Experts of a small language model.
Size: width 256, vocabulary 2048, 12.1M parameters.
Experts: 16 experts in each of 8 layers, 96 SwiGLU neurons an expert, 4 picks a token.
Training: a variant of Adam for the experts, 851M tokens, 3989 steps.
Below are experts of layer 3 (counted from 0) of a mixture-of-experts language model. Rows are named router (the router's row for the expert), gate (a neuron's input weights, with its number), up (a neuron's input weights, with its number) and show model dimensions 0-255. Each number is 128 + 32 x the weight over its row's rms, rounded and kept within 0 to 255.
After each expert's rows: "gets" lists some tokens that make up at least twice as much of what it gets as of all text. This comes from a sample of Wikipedia text that the model never trained on. Tokens count by the router's weight.

# expert 0
router [ 83 115 154 146  91 167 166  84 156 136 183 145 144 133  99 108 153 162  97  64 162 109  99 122 114 122  95 213 129  85 139 116 191  70 148 114 159  70 153 167 135  90 110 134 158 136  94 111 170 124 116 143 139 125 130 114 170 140  70 150 116  84 139 164 143  94 183 138 148 117 152  89 167 124 164  89 121 141  63 145 154 176  77 132 124 112 162 148 120  90 155 126 109 152 108 156 106 121 109 113 107 143 163 156  69 155  84 159 113 100 159 114 115 135 189  85 198 123 133 176 139 131 115 128 150 120 118 140 135 165 149 132 143 163 115  87 158 136 138 112  80 153 165 175 140 140 120 119 142  51 181 157 142 156 127 125 113 122 140 137 172  83 121 166  68  84 158 129 130 167  85 127 118 189  41 144 137 169 150  99  90 118 140 159 149  88  71  63 107 154 164 154 109 119 127 111 122 119  46 159 102 114 131  59 132 166 105 189  61 165 153  74 161 104  94 139  84 136 195 143 157 140 137  84 133 156 114 110 155 112  71  93 123 155 132 108 115 164 156 117 114 149 155 102  61 173  98 150  94 133 168 183 163 141 176 129]
gate0 [176 112 154 146  94 153 144 112 143 106 174 180 143  51 130  86 168 101  99  72 110 161 103 116 106 143 115  96 120 116  93 118  71 136 145  82 104  78 176 228 143  77 130 147 142  94 119 138 106 153 171 198 121 118  92 168 102 127 119 143  37  98 106 192 156  78  87 134 175 100 146 147 157 149 141 106 168 112 123 127 194  96  61 119  99 135 170 127 192 143 116 109 130 145 148 124 142 122 159 111 116 155 126 138 115 142 109 188 157 138 113 160 167 169  98 159 105 124 102 175 173 103 105 183 121 148 113 105 117 119 113 106  98 152 138 111 110 109 152 177  47 174 172 168 127  83 118 124  85 135 116 169 124 182  98 107 126 130 123 170 125 124 122 113 123 187 152 185  77  74 115 105 118 142  96 105  72 186 116  50 146 116 147 174 169 106 109 129 143 118 154 192  69 139 143 102  70 185 107 101 110 166 166 150 121 110 113 150 112 125 142 203 114 139 153 116 110 105 195 128 148 148 139 113 171 172 156 137 169  97 127 106  71 129 108 140 100 123 140 120 147 141 167 142  84 159 155 149 138 129 122 119 105  96 168  82]
up0 [ 86 111 125 153 160 143 125 107 112 171 100 104 148 161 139 147  56 165 125 110 123  89 103 125 126 115 115 124 130 149 140 106 121 130  95 166  91 158  72  97 140 160 144 152 109 121  67 154 124 106 138 151 105 140 100 150 146  84 155  89 163 173 136 127 102 122 158 133  55 189 179 117 142 204 131 129 127 185 156 138 137 134 175 100 165 101  89 126 119 105 120  86 107 163 188 145  87 152 107  93 170 107 124  83 114 167 151  75 166 223 163 102 141 185 145 101 114  82 152 124 127  99 110 108 143  61 146 128  36 107 160 189 109 188 149 118 115 111 123 146 132  95 121 125 136 109 128 142 190 105  70 134  91 136 110 112 115 109  99  84 155  93 136  80 125  81 133 122 122 179 135 130 114  82 127 192 153 101 135 156 149 147  92  86  61 109 211  88 141 164 134 127 103 180 133  94 117 117 108  97 214 135  53 133 132 128 122 121 157 162  68  51 139 128 155 177 162 162 130  79 120 190 116  88 113 101 153 110 116 148 121 134 167 145 100 120 113 146  61 132  80 129 106 142  93  91 124 136 114 101  68 148 156 120 105 142]
gets: " |", "c", "g", "d", "ic", "er"

# expert 10
router [128  81 180 118  60 169 172 110 165 165 160 152 121 159 109 105 142 205 105  82 146 130  63 163 171 141  92 168 108  89 105 188 194 108 131 105 171 116 140 140 184  83 107 118 152 116 133  89 155 128 160 151  87 112 127 122 144 111  82 114 104  64 170 148 142  93 146 103 140 116 121 115 126  94 139 101  87 160 109 179 158 173  92 158 106 110 150 143 196 100 154 153 106 177 103 167 120 108  80  70  77 133 134 135  86 148 120 184  72 144 159 109 136 183 172 111 146 117 107 165 161 165  56 161 116 112 118 100  97 132 152 145 180 159 108 121 127 109 115  91  76 174 171 148  90  97 130 112 120  76 160 147 168 168 106 173  94  95 158 108 141  93 151 157 126  82 148 140 139  90 117 149 151 149 126 179 122 161 176 112 103  90 169 189 153 100  86  89 104 164 166 156 167 134 148 111 113  82  82 169 101 133 172 105 124 148  92 173 101 147 158 133 164 108  97 168 111 182 162 133 138 110 114  98 118 125  87  93 157 123 125 107 166 200 148  94  88 161 153 100 104 179 111  92 135 169  80 171 105 128 177 130 164 145 140 149]
gate3 [ 68 164 135  95 129 144 156 176 159 156 144 109 171 121 123 134 111  95 157 130 103 160  72 145  77 143 131 103 135  85 157 144  91 125 146 122 210 158 153 131 113 121  80 180 119  83 175 142 168 118 132 108 104 110 119 139 143 149 129 157 148 171 219 140 100 138 117 163  68 138  99 115 103  51 132 115 109 136  96 128  95 127 116 154 127 124 119 146 135 189  80  67 129 124 191 152  89 192 181 119 130  41 192  76 155 105  90 120 101 146  81 107 138 146 118 156  76 136 167 143 129 125 127  74 113 192 149 103 125 165  92 137 104 133 131 153 147 134 105 114  42 124 129 150  88  64 163  74 177 153 102 137 117 126 140 112 146 157 126 145 135  80 155 123 116 117 133 118 185 136  85 171 143 116 167  73 116  94  78 106 149 145 156 161  63 111 122 132 147 143  72 111 115 120 188  72 157 181 176 182 138 125  94 130  97 164 170 112  87 163 169 140 112 132  89 143 118 184 129 125  83 216 133 128 158  95 127 172 122 110 119 141 198 138 108 129 141 117 159  79 152 113 110 108 104 106 145 113 132 126 110 129 128  72 138 185]
up3 [131  96 123 109 151  79 131 102 191 135  80  99 138 131 155 162 151 129  91 152 120 144 117 112 180 125  70 124 191 151 156  90 120 128 131 178 153 119  78  96 149  79 149 111 154 187 134 122 159  99 122 133 130 125 183 118 100 138 131 129  99 161  69  86 179 170 113  83  98  99 116 111 133 208 123 187 137 112 127  77 151 150 127 123 130  98 120 137 157 103 122 122 159 165 113  78 144 113 107  93  79 119  58  94 171  50 128 111 109 109 154 123 148 101 165 119 150 140 111 146 150 159 176 146 154 108  99  98 153 154  78 115  81 189 146 123 168  85 118 100 147  90 116  77 129  78 126 139  80  72 159 103 169 181  92 121  84 107 170 107 130 121 125 127 117 127  82 166 160 151 160 169 174 100 121 117 105 164 167 119 104  56  84 126 117 141 167 244 153 185 100 148  38 177 102 160 102 115 135 129 105 130 198 124 142 126 158 174 134 140 169  78 144 161 127 124  65 135 128 116 141 128 150 102 110 142 168 127 112 166 141 166  98 165 137 103 133  81 143 104 130  79 105 160 165 119 142 138 161 105 127  76 154 191 101  97]
gets: ",", " to", " and", " the", " in", " of"

# expert 15
router [134  99 143 120  99 123 161 118 181 148 150 169 165 140 116  95 155 151 100  87 134 139 151 116 180 147 128 155 147  47  89 113 128  74 111 110 131 104 166 153 176 128  93 120 159 154  92  85 143 116 154 158 154  78 109 105 209 102 119 111 102 116 149 149 138 106 182 147 138 126 171 152 140 104 213  80  93 149  78 147 156 135 102 160 141  67 164 127 151 130 161 154 125 160  96 136  70  98 100 102  89 157 165  84 145 124 125 136 140 137 138  80 120 190 124  98 173 170  75 133 153 171 124 148 150 109  83  98  88 102 109 157 119 156  74 121 136 159 132  90 104 117 121 193  96 120 153 129 118  83 135 166 133 168 102 130  88 106 165 145 162 104 135 165  67 121 146 157 137 100 129 114 104 191 107 168 146 143 177  75 124 110 149 148 142  90 109 106  42 137 179 155 170 142 153  83 110  71 113 145 111 143 116 101 151 161 110 175  97 135 161  94 118 104  43 154  89 190 125 111 147  83 116 132  33  87  96  76 127  86 101  73 157 143 135  80 111 148 159 125 106 137 119  69  86 123 119 161  77 100 169 160 175 135 148 157]
gate8 [ 99 127 121 183 126 203 192 153 150 135 169 107 102 130 145 109 141 127 163 127 166 162  97 110 154 155 131 129 128 174 150 231 128  90 120 138  81  62  73 183 155 112 108 112  91 139  81  67 152 116 152 178 158  53 159 144 154 123  87 191 135 135 141 127 114 102 120 148 130  71 105 151  84 158 114  93 113 109 139 136 127 162 156 131 199 138  96 105 202 155  86 190 102 136  81 156 104 110 155 104 114 203 115  53 131 109 139  53  79  58 134  72 142 128 107 137 135 110  88 141 143 117 131 141  98 104 145 166 133 138 132 106 164 116 134 170  96 149 178  78 186 154 178 106  79 176 127 129  60 129  97 146 103 143  97 159 127 113  97 169  95  80 130 179 117 155 119  98 128  69 123 119 117 142  83 131 135 114  96  58  75 128 149 155 169  92 152 124 105 128 129 125 113 139 119 153 117 127 113 151  82 183 218 132 103 176 122 158 143 109 120 158 146 143 131 120  74 143 151 166  95 116 115  89  93 146 129 104 133 140 176 118 123 167 114 134 122 132 137  95 134 134 109 126 187 164  76 111 124 129 129 129 100  95 144  89]
up8 [158 204 124 135 131  91 129 174 144  80 134 100  85 120 170 136 163 115 124 168 156 124 135 124 150  81 155 126  92 159 166 128 115 133  71  83 136 117 102 107 121 110 117 123 114 140 102 114 104 122 111 192 135 125 102 126 148 133  85 161 142 155 121 136 183 154 113 102 126 170 126 154 108 124 106 131 126  88 162 126  95  94 144 143 126 119 170  94 144 194 137 136  96  70  86  92  94  78 160 137 119 164  82 130 160 129 131  68 146  72  93  85 103 119 101 106 112 125 108  88 168 128 175 135 146 185 114 178 100 138  75  46 121 121  63 123  82 150 145 156 189 147 128 141 142 134 126 165 121 149  80 143 128 112 147 132  57  71 119 148 120 109 110 171 112 190 142  94 156  93 136 192 106 115 140 106 119 103  77 114  77 125  57 154  84 106 167 109 115 125 176 123 102 109  64  86  88 120 157 105 137 179 148 145 136 153 137 149 159  91 172 130 130 166 110  58 121 132  61 143  82  52 169 104 114 102 140 178 152 150 184 161 124 128 166  66 127 132 147 164 151 129 152 140 148 128 131  48 197 133 147 179 102  42 106  92]
gets: "s", " re", "S", "ist", " ex", " con"

# expert 14
router [ 55  67 164  99 104 202 133 103 145 148 151 154 170 128 139  60 138 162 107  87 179 127 122 147 158 157 107 173  95  72 109 142 185  50 140 109 115  78 148 136 119  86 104 157 154 149 145 100 164 115 106 163  94  90 102 125 199 148 115 123 102  66 158 164 140  53 148 107 165 105 142 129 155 119 176  82  70 197 105 122 163 204 124 145 121  91 192 147 164 119 160 158 105 143 112 165 104 101  91 110 110 132 131 137  86 137 108 170  94 110 148 103 157 144 118  67 179 143 125 161 138 108 116 129 111 103  66 121 115 145 169 169 147 132 113 111 153 125  83 118 126 156 152 168  87  91 130 132 144 110 126 144 160 170 128 182 100  76 135 136  98  94 171 151  55 115 114 173 115 115 123 167 153 174  96 141 170 183 176  80  58 118 135 141 188 104 127 116 102 126 132 131 136 123 152 122 121 113  95 201  79 136 137 119 139 160 131 184  98 178 155 107  96 114 129 126  90 155 155 138 142 143 112 128 106 132 115 105 133 136  45 107 149 167 175  62 109 146 172 100  88 168 109 119 101 114 100 169  89  90 151 130 117 137 166 104]
gate8 [139  68 122 147 129 110 148 105 102  67 192 142 105 106  89 126 110 121  82 147 177 133 152 131 130 163 136 156 141 114 142 112  93 140 129 151 121  68 198 206 130 147 127 161 147 139 113 147 141  73 112 150 104 113 157 157 123 141 124 133 130  82 127 165  89 127 204 143 137 178 101 157 124 144 157 118 115 158 141 145  92  75 188 163 117 122 119  56 120 106 127 110 165 106 110 129 153 140  94 161 144 142 123 110  90 168 122 169 194  89 114 127  93  84 111 106 127 107  78 144 117 114 143 103 135 101 160 112 103 131  53 111  86 142 110  74 162 185 157 150  89 110 127 158 191 165 148 104 141 110 134 128 120 100  83 152 154  84 157 149 145 104 108  68  73  69 188 122  84 129 113 177  52 134  85 132 129 101 173 139 133  96 174 103 113 164 132 116 102 146 145 111 108 111 118 158 124 140  82 156 118  98 135 124 120 155 108 114 141 115 158 165 130 123  59 169 140 133 133 169 142 140  94 160 182 151 170 104 140 136 144 142 116 136 255 109 129 114 159 174 163 196 195 104 178 132  83 111  97 129 127 152 211 122 172 159]
up8 [143 128 147 144 105 153 104 134 142 166 150  97  88 163 110 144 110 139 133  77 110 110  67 123 107 132 122 124  81 136 169 172  97 142 154  85  96 105 147 111 165 150  62 121 136 150  75  94 168 174 139 132 147  70 160  86 119 102 149 111 197 143 152 138 121 146 139 133 135 122 114 134 148  93  98  89 114 140 175 138 138  69 152 149 110 134 148 204 153 127 160  94 132 159 162 200 103 107 122 132 117 167 142 146 130 134 149 146 104 136 129 163 109 167 176 197 108 148 142  70 162 135 115 104  84 113 148 160  97  91 100 136 145 117 195 134 126  64  88  64 186 151 197 133 128 129  79  98 132 121 177 180 119 212 165 145 100 113 101  93 142  62  97 143 156 144 115 132 117 158  94  77 182 161  79 128  94 143 129  96 149 167 101 157  79 100 129 142 223 155 187  94 192 141 147 109 132 138 150 149 141 118 118 165 121 125 103  98 109  83 166 128 151 119 161 110 132 128  97 120  93 143 149 131 135  63 136 155  79 139 176 133 128 158 105  99 136  85  85  81 109 100  88 199  91  91  86  51 186  90 147  95  96 109 108 125]
gets: "s", "ed", "ing", "n", "th", "d"

# expert 12
router [ 43  85 151 152 120 173 124 125 156 164 156 159 181 142 142 117 175 142 105  82 144  94  90 141 170 141  97 149 115  76  75 139 145 109 149 118 175  66 139 144 168 101 107 150 177 139 106  98 138 154 108 155  99 108 132 126 214 124  80 108  79  81 132 140  99  60 187  98 128 122 155 147 140 119 201  94  90 119  79 134 154 185  83 127 146  97 154 144 173  97 145 159 103 150  84 149  81 116  74 128  95 130 152 116 122 174 101 155  99 104 137  86 153 154 147  84 170 174 109 170 176 123  87 127 150 108  92 146 128 119 171 160 179 153 107 132 149 118  94 121 110 131 151 150 125 124  93 139 112 139 196 186 130 171 114 121 104  96 106  98 117  64 165 119  61  99 160 138 156 130  92 135 157 167  97 135 129 181 149  96 121 127 171 146 166  61 108 134 104 168 141 135 134 134 151 112 103  71  72 214 126 186 166  92 101 163  75 164  63 194 184 127 127  76 117 143 123 131 168 130 129 136 146 106  98 142 115 112  92 115  72  87 151 145 125 117 103 153 106 115 115 179 112 112  98 129  64 161 143 121 158  99 138 150 122 135]
gate8 [ 93 116 124 120 130 199 128 154 182 145 160 134 150 112  97  79 191 127  91 114 155 161  97 146 188 138 110 160 153  56 117 175 185 118 133 106 150  87 179 136 146 114 106 162 144 153  85  94 180 138 116 136 140 121 121  88 145  76 100 161 108 112 135 158 152  77 175 109 107 125 108  91 144 150 139 125  79 137 118 130 175 152 111 141 106  63 197 158 136 136 128 124  77 153 147 142 120 116 109 101  99 152 173 134 118 137 144 161 106 163 124  56 104 139 116  89 192 150  80 125 148 146 109 133  97  86  93 101 143 148 165 133 167 120  95 123 113 100  98  87 119 178 159 175  92 107 131 109  97 147 177 167 127 188 100 164  88 125 133 151 119  98 164 171  81 113 124 157 130 102 150 143 125 168 102 196 132 151 140  95 102  97 179 151 169 101  81 106 108 145 139 128 182 146 188  35 101  60 109 143 104 118 158  47 158 140 140 138 105 154 110  58 135  95  83 163  71 134 126 167 163  96 110 100  64 129  96 110 161 129 112  62 149 183 129 125 138 170 148 101 101 182  95 130 113 107  95 186  61 139 126 150 139 160 161 123]
up8 [ 91 132  90 153 181 135  83 179 121  99 103 125 102  58 162 153 133  88 158 166 119  97 160 126 131 107 146  95 166 153 139 142 148 170 171 156 103  81 125  91 128 142 149 150  90 138 157 159 125 146  79  92 185 180 140 108 127 103 125 147 139 166  90 136  91 147 116 126 106 139  70  76 102 176  83 133 115  91 142  79  98 101 129  63 174 130 148 135 126 176  88  72 150  97 152  87 156 162 125 159 136 123 142 112 157 117 174 133 131 169  87  80 136  79  97 128 109 106 133  91 112 104 166  87 125 123 154 147 213 160 163 105 177  70 148 168  73 103 125 153 159 110 147  87 154 164 115 150  99 178 137 123  71 142 116 105 152 183  78 149 132 169 163 117 152 166  85 130 109 156 188  99 159  97 149 123  63 138  89 160 148 170 113 109 123 142 139 169 179 115  78  74 127 109 112 113  78 100 161 110 135  98 131 123  93 122 174  76 146 155  84  94 120 153 142  96 159  82  68 178  99 156 136 134 108 166 153 177  92 189 127 117  96 116 136 162 194 112 112 157 131 149 115 202 122  83 110 133 143 189  83  93  99 132 134  78]
gets: "y", "s", "ment", "ce", "ly", "st"

# expert 7
router [115 107 171  82 143 142 145  80 149 166 187 106 148 133 105 103 181 156  88  68 146 118  91 163 122 163 112 141 109  64 130 148 140  84 103 137 152  96 146 124 165 113 113 135 160 144 141  83 178 163 164 156 122 115 136 113 145 132  70 146 108 119 136 139 129 123 155 124 167 101 153 176 138 108 189 116 123 133 118 135 132 196  74 127 103  99 151 150 184 108 141 121  80 173  75 166 116 111  83 101 127 119 135 128 138 138 126 145  94 165 182  86 125 152 154 119 195 137 101 170 144 164  97 143 119 103 135 107 111 138 161 124 138 199  72 103 134 126 102 108  80 137 171 175  97 137 134 139 139 123 174 162 123 202 104 136  98 123 122 124 159  64 158 180  58  83 158 167 145 102 117 118  95 150  80 122 144 191 133  63 122 109 176 160 147  91 136  87  98 171 171 127 132 131 174  95 146 120  79 141  84 106 145 106 145 164 119 176  89 166  99  78 205 100 111 189  83 177 190 138 140  78 102  98  98 120  99  73 122  66 113  76 169 152 155 119  87 157 155  80  95 147 116 118 105 150 138 210 118 107 162 151 172 167 125 149]
gate0 [145  99 186 102 134 148 156 135 122 107  97 116 190 220 168  73 160 108 123 101 163 134 151 123 153 128  72 155 181 122 111 151 101 126 204 120 158  96 110 118  57 121  98 105 130  72 116  83 102 155 119  86  99  92 113 109 158 125 106 128 122 144 151 136 134 138 122  94 181  66 147 114 141 104 133 106 110 161 152 134 100 148 108 199 131 172 137 161 110  91 161 107 135 184 202 109 118 104 162 142 113 103 131 128  96 125 151 155 146 141 151  90 129 128 149 140 177 108 152  85 170  85 149 124 155 146 133 150 141  42 115 104 132 175  86 148 139 147 178 102 131 105  96 137 147 143 166 144  84 127  95 125 164  89  93 125 177 120  97 166 168 108 127  63 161  93  75  70 139 113 209 123 102 106  81 116 127 147 101 115 155 112 101 144 118 128 171 130 161 141  94 135 170 112 145  79 136  90 151 185 141  78 154 149 120  95 126 129  96 126  99 130  51 122 185 174 183 131  93 149 143  77 175 110 139 174 153 157 110 110 125 184 123 115 149 140 103 153 182  94  64 149 164 144 152 136 123  79  70 155 164 154 189 131  51  91]
up0 [ 99 137 139 111 102 157 131 154 147  83  97 155  56 176 145 117 101 145 115 111 172 137 127  96 148 168 118 118  92 152 117  91 163 121  98 121 139 189 200 102 160 100 108 142 133 140 143 169 101 168 130 141  77 129 133 128 138 197 198 160 153 130 179  73  89 101 144  85  87 154 149 145 144  87 116 116 160 147 148 139 164 153 116 128 133 108 137 118  91  83 175  85  73 122 194 180 122 194 151 113 107 130 181 158 129 141 146 169 168 248 105  76  98 128 160  91 140 127 136 122 160 108 118 166  76 123 136 122 123  82  93 125 161 129  99  73 188  97  91  93 107 131  87 153 143  52 135  90  99  91 100 114 179 144 186 201 112 120 127  88 101 102 144 117 151 106 132 134 164 123 202 115 137 126  53  97 123 118 138 111 113  85 125 117 124 119  99 161 176 100 188  99  64  91 129 127  91 100 128 178 123 117 140  99  79 136 154 120 101 113  97 125 162 114 162 147 138  97  61 113 122 161  91  88 130 143  71 151 129 128 105 133  95  86 167 128 177 140 103  59 120 136 122  98 154 114 122 124  68 129 124  88 122 157 103 120]
gets: " |", "\n", ":", ";", "n", "en"

# expert 5
router [ 99 118 180 103 103 131 165  98 166 169 147 130 139 151  75  81 175 143  97 107 183 132  76 161 159 161 109 189 111  81 105 130 169 101 111 104 142 122 157 137 137 128 100 128 171 155  98  75 145 129 171 158 119 109 149 124 148  99 126 151  94  99 150 160 118 107 149 103 119  76 174 153 142  73 160 127 107 148 104 156 128 158 105 176 111 114 166 178 157 132 138 121 118 157 116 185  69  75 113  95 126 126 159 154  83 118 129 144 119 142 175 107 111 156 181 104 204 135  84 169 188 148  83 134 109 110  87  80 117 105 141 117 143 180 107 112 164 115 132 110  98 149 144 176  88 109 109  81 133  73 163 169 182 174  93 168 110  77 153 136 128  51 159 165  72  94 147 155 153 121  69 150 141 191  96 160 166 186 183  82 113  95 129 167 133 127 111 111 113 136 183 114 139 122 137 110 117 119 103 139 100 141 176  92 162 173  90 142  89 143 190 116 165  85 107 156 114 162 157 139 179 102  72  94 109  82  75 103 160  83  93 122 157 166 151 117  86 166 124 109 134 158 113  84  70 151 121 138 100  86 190 168 155 139 147 164]
gate3 [161  45 145 143  45 150 109 118  99  92 154 120 124 132 102  96 107 128 125 129 147 120 123 237 118 134 140 151 155 119 162 153 121 119 162  44 119 146  81 105 128 176 154 150 138 146  98 126 173 154  91 136 116 163 135 120 154 128 105 107  44 144  88 169  96 139 148 135  72 131 132 164 151  93 129 190  98 117 161 181 143 133 118  99 124 106 141 138 137  99 164 166  92 101 137  91 126  89 133 136  88 199 179 128 113 116 104 116 108 147 142 149 115 129 163  95 100 111 115  79 169  93 106  72 169 186  83 126 126 158 121 140 117 118  67 110 133 165 186 169 128  68 160 182 144  93 118 148 126 150 136 133 132 147 160 163  86 172 154 136 107 112 138 162 121 104 163 124 218  96  84 150 142 103 174 134 123 177 210 106 102 155 121 189 156 109 131 120 108 109 132 187  91  86 141 103  96 118 121 152 126 120 142  48 171 103 165 101  86 161 182 169 155 133  91 103 115 110 129 169 133  81 131 128 123 120  75 158 123 136  94 165 132 143 108 144  53 151 121  90 156 146 164  76 110 111 146 137  42 121  99 128 164  99 155 149]
up3 [121 127 173 150 144 116 111 103 158 162 151 116 126 125  50  99 154  74 108 146 128 114  49 174 117 150 146 138 168 102 115 116 151 134 121 177 114 179 111 143 116 120  77 198  99  68  92  87 126 171 123 147 182 147 142 147 135 157  91 121 117 141 122 133 135 146 154  91  96  96  99 173 144 107 110 118 118 143 139 137 171 128 133 184 140 144 157 129 101 146 137 187 107 131  94  85 126  73 187  56 101 148 127  95 128 132 103 130 130 124 155 140  89 126 157 132 109 117 138  61 127 149 149 156 151 163 141  74 168 200 126 135  77 141 118 114 145 133 165 148 144  94 205 162 144 230 140  96 126 125 138  75 125 118 144  73 113 169 178 147 120 167 153 161 130 148 131  98 141 135 128 152 170 119 138 150 148 158 149  70  82 161  69 128 134 143 122 142  85 139 153 148  54  51  75 119  48 108 174  73 150 147 164  76 155  52 137 136  98 195 119  96 139 106 126  63 122 105 125 185 149 171 134 119 146 129 127 144 102 148 133 154 180 118 121 185 108 146  85 121 150 144  60 116 164 150 144  97  99 117  75 136 114 154 169 165]
gets: ".", ",", "\n", " 19", "|", ")"

# expert 11
router [108 100 177 104  67 140 161  98 159 166 184 145 145 140  86  89 153 176  93  65 175 149  70 160 146 148  83 162  74  78 101 162 149  96 127 118 169 136 149 142 169 103 116 121 172 122 107  78 164 127 154 149  98  90  97  91 131  85  85 133  92  78 174 152 144  93 136 109 157  79 148 159 127  96 158 109 101 168 127 172 145 195  92 156  94 118 143 167 181 120 150 145  90 167 115 179 105 111  89  93 111 123 141 161  91 155 115 169  81 150 172 121 129 180 166  98 155 123 112 180 165 147  83 141 113 105 125 118  86 118 142 121 157 179 119  79 162  85 125 103  77 168 164 182  89 116 115 115 130  92 163 132 175 169 101 158 125  83 150  84 136  70 131 165 104  69 165 144 155  93  80 140 146 167  97 147 127 176 165  89  98 105 155 154 145  97 104  83  87 143 177 154 148 151 158  95 137 128  91 170 132 122 164  98 155 151  97 155  78 156 148 101 171 106 100 167 102 172 173 131 146 117 107 100 116 115 108  84 170 106 121  71 151 178 144 113  85 145 153  79 122 150 108  83  92 153 112 164  92 107 173 141 181 166 127 141]
gate3 [132 126  55  92 185 118 159 157 134 152 165 226 141  84 135 165  98  95 130  86 130 156  62 148 153  90  99 127 152 117 151 192 132 132  55 223 152 118 120  47 110 186 158  71 101  63  80 160 121 151 123  92  66 153 191 123 135 152  92 159  64  91 189 158 148 136 102 114 117 123  93 166 102 125 104 136 140 158 107 144 162  98 121 101 113 104 106 152 181 157 204  83  93 128 125 162 185 116 122  77 143  91 130 181 139  76 108 135  95 158 111 165  94 139 116 149  84 124 129 127 140 153 161 102 160 104 145  90 142 114 114 152 139 154 136 151 117 122 154 141  91 154 113 110 118 139 173  87 151 115 119 115 151 211 134 146 175 147 124 125 107 147 138 134 128 158  93 144 121 115 137 105 163 145  99 141  78 117  84 165 136 109 190 116  96 172 112 115 107 107  70 125 184 148 191 177 133 122  92 158  93 125  93 121 154 121 108 144 119  98 144 149  93 128 118  62 134  80 106 107 108 122 145  92 165 133  75 107  88 149 142 150 124 177 104 138 109 141 131 113  84 115 125 222 177 149 130 149 111 135 168 140 113 153 118 106]
up3 [112  63 151 189 135 122  69 144  63 116 105 124  88 119  86 124 134 110 110 149  93 113  83 112 114 182 194  80 145 150 148 165 139 121 171  80 133 125 135 123 118  89  93 105 147 152 132 123 120 147 152 189 182 152  64 108 127 124 149  65  81 172 130 116  77 166 152  78  97 186 136 138 123  94 133 211 163 151 158 136 114  27 117 138 139 110 144 105 158 148 142 239 127 169 153  97 156 101 143 100  87 154 150 101 136 143  90 120 111 124 166 111 160 182 133 144 123 153 159 144 145 156 166 184 137 123 141 175 128 114  91  71  96 127 105  90 106 109 112 178 191 118 125 146  69 168 144  98 127  75 169 106 126 116 101 148  91  85  91 114 125 113 124 112 109  94 135 174 176 107 147 134 209 116 210  82 125 128 140 127 141 138 110 123 112 119 112 125 136 110 130 161 109 173 146  97 133 160 131 146 100 175 163 112 141 130 151 141 145 124 138 140 164 146 111 184 131  94 151 104 179 139 119 127 108 106 139 155 131  88 105 146 169 114 102 101 109 123 136  65 124  71 205  96 104 102 140 104 102  99  95 115 216  91 159 170]
gets: " |", " of", ",", ":", "-", "."

# expert 8
router [ 93 113 157 120 106 154 169 115 160 139 186 147 155 156  77 103 152 150  92  71 157 139  98 141 154 161  85 192  77  69 128 138 168 102 115  78 137 119 140 136 170 106  76 116 216 142  92  95 155 118 114 129  74 124 123 102 154  94  98 149 132 100 171 133 113  68 167 121 128  99 173 126 178  98 145  92 129 129  95 163 148 154  98 160  86  84 147 158 162 109 142 128 116 135  89 198  80 111  77 136 108 134 181 164  88 135 121 183 106 131 156 103 107 170 162  87 193 173 129 141 181 119 110 137  90 116 117 108  91  98 141 153 150 163 105  99 182 125 128  87  64 155 129 192 128 126 113 102 136 101 185 191 158 173  84 123  87  83 136 110 164  84 126 150  81  85 140 152 153 144  77 168 128 163  71 125 136 166 174 100  92  97 141 168 154 115 112 125 124 154 175 118 142 135 146 120 152 107  81 167 109 157 132  96 163 192 131 148  53 152 154 109 131  93 103 144  61 140 162 129 154 100 100 132 114 103  81  92 143  52 126 120 127 148 157 102  87 148 138  93 105 140 118  88  75 150 116 153 106  86 167 156 145 167 139 167]
gate4 [ 92  68 116 129 141 139 137 116 124 152  97  73 144 117 128 154 102 167  85  74 114 100  88 139 100 158  81 144 115  96 154 172 179 124 145 163  78  98 170 152 146 117  94 143 147 148 189 128 174 129 120 115 153 167 103 106 142 174 159  92 138  56 162 145 165  99 124 144  86 121 149 108 159 164 140 119 125  96 151 104  97 162 152 125 140  64  99 116 195 158 150 159 170 135 135  78 153 173 138 131 149 116 109 139 112  98 171 170 119 162 125 145 154 163 121  45 139 119 134 142 181 155 110 166 119  87  97 123  92 181 102 166 104 112 118 103  89 165  99 168  88 109  98 141 152 139 127 104 145  86 116 155 162 128 149 153  63 159 163 131 109 164 161 149 105  77 152 116 118 118  92  76  70 168 112  76  98 147 122 136  72  97  82 171 123 135 112 126 123  91 105 129  97 100 131 176 126 134 107 170  85 142 113 154 226 101  79 132 130 169 141 145 101 141 210 136  97 140 137  81  60  70 172  98 147  98 204  90 182 111 132 153 153 163  88 190 161 122 121 102 190 126 136 125 114 145  59 105 116  84 125 109 134  73 165 135]
up4 [160 224 150 149  99  83 105 157  97  87 144 106 139 150 121 144 108 150  56 124 129 167 129 165 151 184  82 150 159 162 139 122 154 113 104 105  83 105 115  67  97 139 119 144 155 157 186  92 144  78  61 135 125 143 153 115 141 150 153 123 139  99 127 100  60 121 138 123  88 171  94  89  77 145 134 139 132  87 100 115 132 117 156 133 121  96  86 123 141 219 149 161 121  95  55 143 128 122 118  63 161 103 117 110  99  98 116 175 149 141 159 211 132 128 140 124 129  74 124 162  98 100 163 119 112 197 143  97 130 207  87 127  96 173 187 106  99  71 121 116  76 126 158 133 137 168 118 168 148 128 156 146 109  81 155 153 158 158 142  87  70 159 170  43 153 160 182 137 149 120 129 166 137 143 137 137 126 154 180 133  77 124 122 133 198  93 159  88  70 134  80 153 127 101  93 183 157 123 147 132 155 115  97 120 110 100 113 151  77  84 163 151 130 156 112  83 124 105 162 129  78 124 123 144  83 131 193 109 148 125 161 122 118 126  96 173  81 128 147  89 163 124 126 130 140 129 116 142 126 125 170 109 127  91 164 197]
gets: " the", "\n", "==", "A", "===", " The"